python train.py --d_model=256 --n_experts=64 --moe_layers=[1, 2, 3, 4, 5, 6, 7, 8, 9, 10, 11, 12, 13] --balance_loss=0.00696 --router_z_loss=0.001 --n_head=2 --init_std_qkv=0.0374 --schedule="cos" --final_lr_fraction=0.03 --doc_mask=true
Below are experts of layer 10 (counted from 0) of a mixture-of-experts language model. Rows are named router (the router's row for the expert), gate (a neuron's input weights, with its number), up (a neuron's input weights, with its number), down (a neuron's output weights, with its number) and show model dimensions 0-255. Each number is 128 + 24 x the weight over its row's rms, rounded and kept within 0 to 255. Numbers have three digits each.
After each expert's rows: "raises" lists some tokens whose logits its average output raises strongly, later layers aside; "mostly gets" lists some tokens that are sent to it at least half of the time. This comes from a sample of Wikipedia text that the model never trained on.

# expert 33
router:131116110101123109074146151169153133095148162144140159139118145104114107130150105135155136091097152111100136142156172155156113144146137136150144134128148118118089166111189157122122163121137106126106149104123141148102113108124119139112138145180116172107115124107100115098114104150143151149149119113107145088152135087110138160090127129114086157107111102106139117159156101091099077109096095153130080094080161138110105105144069162122156160154119121175157123090111140088142132117104116111131110145094136155144116125124103122124113133141162124110064142160134167108147129141107150143123109150121135134145075132135145088137112180122130132109118115097148150120139068138118163149086115105116112081079149119112107098119139137157109109109130145140120153145123147146108090110087119
gate0:134120141109170140115136132108152179148106111133153160141155181123143115102105134166122152099149159153137161116159094158145114126171111134106090130137116131148081163133093108122160155119115116155134151117138130106119157163141122085115159131135143112089120122141158092127120126128135163110161120174149165088163140136151159125078111122131129112145102111128151115130097093168114124133135111121115100100139119189143113150162145158084148158130122120155159141135130138189121095113176167125136108124147101126112100150111127153137146133100116140067103119135149153089117103129151148075135067137162147122101165135135103139075129102154146122138094126079115121154102093121104102090134150124118134119144147130119120132121148127149149154173137125128133154094090070164086139121146096
up0:118155132096126115132132123113132176178123162135147155137140176140137097132129149174147159160156169127118150136134146131144119090127117119137104137125109152110102102092114138112134121133102154150137176093147120099112138167150129086097134148149126139065117108137162115131106139162095194094163112151142112097143126163108148125065104152160129100138095119149145132157102130137120112142134129116134111127135142166121111073108148156131123126154140090141131172133141126167110114106168153097106131087136090116096113189144133131163131144155121126089120122133155134072098106113135142085155123100128159121096155147111132121122129158095154083156122135142112147137076122112105092091089125136118124088116125128125105139108150131136174158141128109121155152093152124127070156109131078
down0:154102077129130110127139100100123138149156100098163126136117132059127165161121149137111124163136141165131134128132173090170111115085129112117093129127086143150140086160116125116108139102142128149116176116160142102159147169152181130124147102148123138102134158145116163135163175130114123118113122154109123118126068118121147098145150143141137115185119121130110132100152104129097115095180128095173093105118134116134120179089125147108139119081093124169083138131118126143099126135119110157137117112112140157138160131109105152119139099108153135087126145158133141090089117075118115102153124109126137144106131166148101118136123102134149121112184108157125099168152103108152114169087143143181087148109121141123139120166079125099135159119132134104094137129134117137125102136108098
raises: "1", "2", "9"
mostly gets: " (", " ", " [", "[", "(", " (\""

# expert 55
router:127119134129132139113146182124167119139148166127128131166084155064107073104156104126146118128111150099125159124132169148112107173151127158144144157095144133093105144108160148116098164129154088139112137128121102134122127128137101132103120128137107144101087109111121103142100128123165123139149084124129149102153124118115107137100127113140118120097125106101142118159170108129107094113140121169164109087094152110124148110145117125140144173158122091125125092094111138124142137099103118128114091161110147132155115154150140106118141128136157099121070135154126158120116088152129153128115098144147184163165085155154175133125093149118134156096117125124147138109171103154098123132130122133134131100098150133124086107114167148171128111092141181142116154119077146197081101091102112
gate0:129104116110121132111122135126132113164116144180131106116132129122121160111106108122120152127111146081155112147136133085147110169083112076119123108102160065146103073106117128152132152158124139118146109070137087102172125099169100168106129102115152138128078136116146097148118146140148070128118139125124152131125156117115085126127077120136142096139150161165129107112163136099160118135138131126147130138122108161136091115125138080111170132134126143155124102138139151088115095111127121105139106096108078140108152132104116138128139138138105091135154084117108145135131144136137145162117155138130163153167162116118151140133120072086125168122120135113134168148136164137141105111085127113123145114119118084150169085147126103128144165137129175133128093094109115117174160135056156
up0:114086100131169111142137127101098165070133119065133166147099103134125111124170119091088121139133140133136156146114143138125142105128103133101127122107108099109097113107151163152157127098125101146148144153109143135126103167108149112122143108100136089142127090111098153134105145137111095135098099128140133127158154148122117174116135110104151086099100144122174148137152096140105081126140141112113145148123117131153145145166128109104105119109168125104099152138111140143165136114127168111122103150127126141122102082161133144125130122140109117131116139152075115116169197098128092141146116120086163169110133159049117118155113081109109145095098116116150090096125098141139134132110111174158099132170118123124110127123087116154125146127093133141137131137158086099120088060118107
down0:149108115158106126107127157149135174144124144142131163147117169138145129128154134078121122111086143123169142141132175161123167107115160173136150089125124113131111107166132150146121129120141154184133127138096149109131150139155124163102133128099112133177154090109108127150100122131160161124118158144147142166135144125128121102122185133106127142154141156093070100143164084161111119134117122152147157117105136148180137117087144110132130125107156154129126114158106100074081101104093133133074142109126153129116129135132129118138101113175109124125144139117097129157082130171104111129152104128163117112135161050131097104153141160194106116131155111120141093196158161105117100136130121160163110143137108107120171160111141131114131128123115129134156134112114118147133099123133094
raises: "can", "in", "ias", "c", "id", "en"
mostly gets: "ch", "pt", "eth", "odes", "ymn", "och"

# expert 20
router:129098105102123131102142176139171141079153160146135150122131162119105096123143111155157146107104127081108174124136151157137104174178128141126116149091134116117101184093132137073106139129150108154123156127113113142109087116144105160105121139173089134101118115115109115121125105152175147156098098104118128055138159110105135144110096112120109161138084115090152104118154133088110109095116102143124088125116130114104132138161093181166126127170086116146120088100091149124152105135112114120108137129087165124132126106121113108107101168122136094095121138153140150124114109155100127141103100159107141144163099135140149119106113141104129144104118137082154147079166100152117141131115119130140095099107163123112106116109134138154145123115151162133104145151119120139099087123081100
gate0:112138122163108125152158169150134128124083141084086173128118111108106105150089089145149119140108170111163158071146159119134177138176131149148105144114144118115125151079144065105119146108121123131120153139128109143110131117165109144109115129122133155145163132159165070109121114066094116117126128154141134145131174147129147127103135101110143145133082156124124087158125146121105072104117094157130127142116071176136116111104055112123102145149128101105149105098139108131132106114145156158119128112136160134113166096116120126136175171115146155119124125154135118147105102106097111146116145142132143071138185111106133153137115144127145133094175135140121103169148125128132145115172134149096128159098109112142162114109110110128138133151139123149121167140129127122116163114146089
up0:081098119128102135141148128108139135104101095147091157083143144142049113146101101143151162151118166125171161087110131151114138087123084124123141134126184122125141157101153075109137135114100084134096141156117115185105126124140119147128105134142153091126146161157139124096133112121129125149111095133158146175110153157134133103138078103085142130126116116120135122142112134079088092161135101124105119133144115127142130137116105124147088117142101112094127127133154129134106101108138082139124093158127212116103133136131130117112137145077143134116129112159144120134115108100091089117109143127148161082157176126114126105145147102081152126105162098147115096172135108120138127119157146088105120142093133119110149144094100100125160110123132126146150125164115090111118123158137088
down0:093133151123098085144130105137110126134113173149128137154140150104127113117169142107143100184153107140137180136117136140122139084142129135063134085049134136069159112144092090115104138078132124069150140118068159176137121130121140146104149146112119092132079172161139097113151126146136111134107082123102133154125100151138106119135150150121129129153149134146189138145105139169119160151169127118132161114141158111144132111110114148116152154116113124118148100122102158114134145119117123162157121124117124128141161102173172080115108133122116157158180139124116108138131158110135168123126140127114123174143135091091083165120102147140145139160086095156147117136113152121099103093159151120151137140129123138147144122093107126121139129111115138166128117142137119114115138101082145
raises: " a", " the", " an"
mostly gets: " was", " been", " be", " were", " but", " used"

# expert 53
router:130104078106129101119133144147137141097151168147146126148107147110124101111133104120160126106106152133111156134140170167130108171154113157135157135103152094090110160102169170148113150111145135136098184120119106169106120095133118136103134136173113132100126129109119146122103117140160136149150097111113154081154163097108156136113118118110098148074105101098125125148153084060115099106101106154132101121105158121097148115148082162141164166164124126178159123105102137062138138108120111112106110134096133172125116120120126111140103138140179119129088158152151160106145112117119165148125116139102151131125080159150146099119083159099129156126101145104154144119121111143110130148088113110164109080098131121097129112112143143131120133099143181127127143141097155139108119116091119
gate0:110122143117144127129136092131088083112127108103120125138137168141121110119140138120153110071150126146166145156149168147126115133121138162139159095128111121134133098154119140135134098107170099131111117079124118178106116095140097108155089136123111126145162138109121135170115146075142119151118121135124149117167185118115164142160120140107128128094096109150159160145144107187128130163115138161111098166108130141147136182149166111102150125160117130128116137183117118109155148162113143178124097157099143122174117113136127141115156121096123126174125162123139169117164135103105123159121173119115115130128116153134182125138136113143070134115106085141119113140080108113094150134199160120157115110098116125108121178163081146113124130157131157113137080119137100102134109164125121
up0:086128099130094098125097158120114111143102142163114172125116147100143117095155139087087121119122145139151121163120125145096128125126132109099108120122130154159110151140123127172097120150104101137121071136136139152122123139122162112071129102153141100100085127096182138075132136145099101145125120124108104104106065152174090117166109113138107133121122109142113143127137144068103113096116087057124158128146131100114119126108095091118121114126165082134171151150157184097084134091165096111157122131146155094114122137145144102115124106123151140156127112136121060108109153124165153130130126143131100145091126129134129108148117078122127147145146103113121133176154113127137137112092161140142113161145133114133119126133127140113107150176146101125164121118062128145150113125146140
down0:165118088116124155156141094113102112142154141111143139123074089140174155140156127125128135087145098099078141118168099117152129144177136141122085142126129149138144115148142120110150109126144130095126114143158116173105144100150132152135162100154157155194116135146122104103159125165157081159125104152150117187131153107121136135122142140128123124128122157110146114096107131125121118129138110118120146062121143165113116139113075170159112144139135126137107140094147098139175105112134142126134140142136142149137169119118088101139167102158115166099119141133144157146105108076179161124126139062120153106108106069137130151116110127134141121145101153099142100128113092099134126120102124116164105129165093184090135079151139144088127103133141103099114131164117136153120143110117159
raises: "9", "4", "5", "us", "1", "6"
mostly gets: "born", ":", "9", " ", "):", " mid"

# expert 49
router:134121107113114103071155162135149134105155135136154153124110163089098099110138117135129143109130143109096153136127167137153088136164110165147132154114137117110103180075170150120119154126141114131094156113126111183120128112138113136126117167167123163119113097112133113107123101121170140129133104107120137115160145121115118119120114108130098165119112124081150104131167122102101102124095116149132084062136134100122130124141082168144172156165100120149146108100110144074143139114112115104135101169116148137128120107125113115095118152143187117102074158136165119111134129157112144134093129153121162137162087120152141115149106191122136127090105136113127129103128090133124175157092105133155110081081135138105135116122161156128118088088164151145106136126128151168109108126102098
gate0:149146150121115099134110124156135111141128149175153079133173101116138120090134108127123135160144113135141133103153107098146126126112120144123154141150099124164110138099085123168114123121142132117085187111173139121159159103076109145136109120140147151118106117134123156125149116107164112126159131093138172148135161087108080081118114139165097115151133156073140082157181117107135113121144142087132140133133151164126129117143161172139125172096175119126130159152137134129126116151186184117099121152120181122130122138087129152152159145119144094172110113108139101098125123109129148130097160115091191122122120121127093144164093134098139091107132140144122081134093121120118094148138131133170136144121150157128136097122108094133152148152125113132101121168071138117107145132131149
up0:141144125136113113101189124113169138157139135100119139115087135117162145181136135136132154121159123117110149146130132143111150117171132121101109116132125115117137175111157135129144137141141111123136109130083146126095107123143155104124133157127080142100127133157150113148098135139099130090117158162127096123094079157180161133144120096084124104125124086153104127089085088131131134138146121134115111167146132069096140140106098046127110126147115102111128083145138128163137112109084107128141083080128083164140143117147119137133146116136124144125132118144141121155141129149102127136198125136158090117121126110152149154097158154169082154134133146102117168149131139126155123103096088154089105150122138097149161095134174158113130134096117132135167157080140137136140132157177110
down0:126121057135155126122171093077140072108131114131107129108097151196125172144138119115099103088066127092097147120139122093173128129176120163136103147105141125083107098101123149114123150116144166113108103118093127144125113109137131088102081086181168153098157148116154139115137111155124148123130131155104154159124077136109118107156136114125117136162151125125104118120125120126120129126188135135083061142158111093113152122094093127091125136139135138089125144157126124099104162104142097159108101146133160116140102134155131091125126152133155115141106143143138129129118113160138142113133089095164114129146118128122140172130122130105138141124153134159135142104109095153130125104080148171130135147137126156133109081125109141115129147118156125101178144095104152132144157108153111
raises: ",", "2", "3", "0", "1", "4"
mostly gets: " −", " JPL", " ", " c", " ±", " +"

# expert 28
router:139094110111103097112137136156178135090138161129156142166098154133112088129156119153152151119120130086109147152155143159152088150169103142118125159118151108122081187129142149099099162120162118138103143121107107131115098112129116143106132153185113117096116106106108111144130077168138144149127123103140150088147166109125137148105084120113108155098093117086137097141160108102120117115102112147138092123098165122108146113158117171162134146144080105159166089091102159106122125126095099112125130136074138121141113101107105102090123150130132104108114136161128123136135087164078127149119107144110141138149113149151148107130110162111154131112097156115149142093145097148119154148119134119142126113113182126112111084115159136140117132118170147137095164135111133132108118094062091
gate0:083100136110136119111108151132155089153151138125104153092116124140141131090129114128131109115122101123175124139132137102117098148097118118148114150146144092153144136129114132129138148116143130129108089149139119159135137100152174180133074147170123101156118145166135144128114121118148111132089114155066167127138185119155117101079115118167087130113118125146095130114105105108169083144105129112165111175102109157133131132110160115131172129129160125093135077098095128092116157104131089121176109132151095135152126070126114117080102133126120141136143117124165137109093125101168137119149105136134090177117153118144117132163154148130120119101158178114105124129134099151188145145070098140160163105142130143109121100139115108160076151120112112115125089120134126162111132099108121
up0:107117135115146097097089119118189112126131131104114147092103113184145159117130107128163096099110090141165107188100136060106101136116150125153089157145171121156132156138121136109110145149160119149108079138118122134118104086161179142115101127179155063158136165125129144131090127147144121141128120150090161135132140162141134119058114145139120146139144140158085123127116134089137141147109140083166144137107124126160158138123138135143179117104145107085133081105092143100104134110136077129194127148114121132151145116155102137089122113112119134145133131141110145116115172097104114112162122107103104169134139147165125093164149132142112092128146128119111151124136140147173131174102147136137135117103151145108127096139166123135119138140123141106140114131120102133120161103112126
down0:111083140159149125181131177108113106176144112155112144118140153129117145159111089193167166101095136156141173130094069144163160144130151135108134136115111150136139141164101097126088145148145159119118143111121127104135085146146149147136143125123115156137147110141174148082123144094105112097155140132089113139120094134123110112098135128123123091071133164108115098141144139119140131127145145117130148119138136129095154134170116168136166085093145117120124122119146125186121109152135111124143093083156123131140148134147112129167140146106131169141141141138110126159150177103132092112100142139150136119087135189117161070160126116126122128101123127142099146141152159145123105128130104117171198120136129168145140131114144119112164116162119141125136134112140075095140090101096130
raises: " the", "\n", " and", " his"
mostly gets: " that", " which", " is", " but", " where", " while"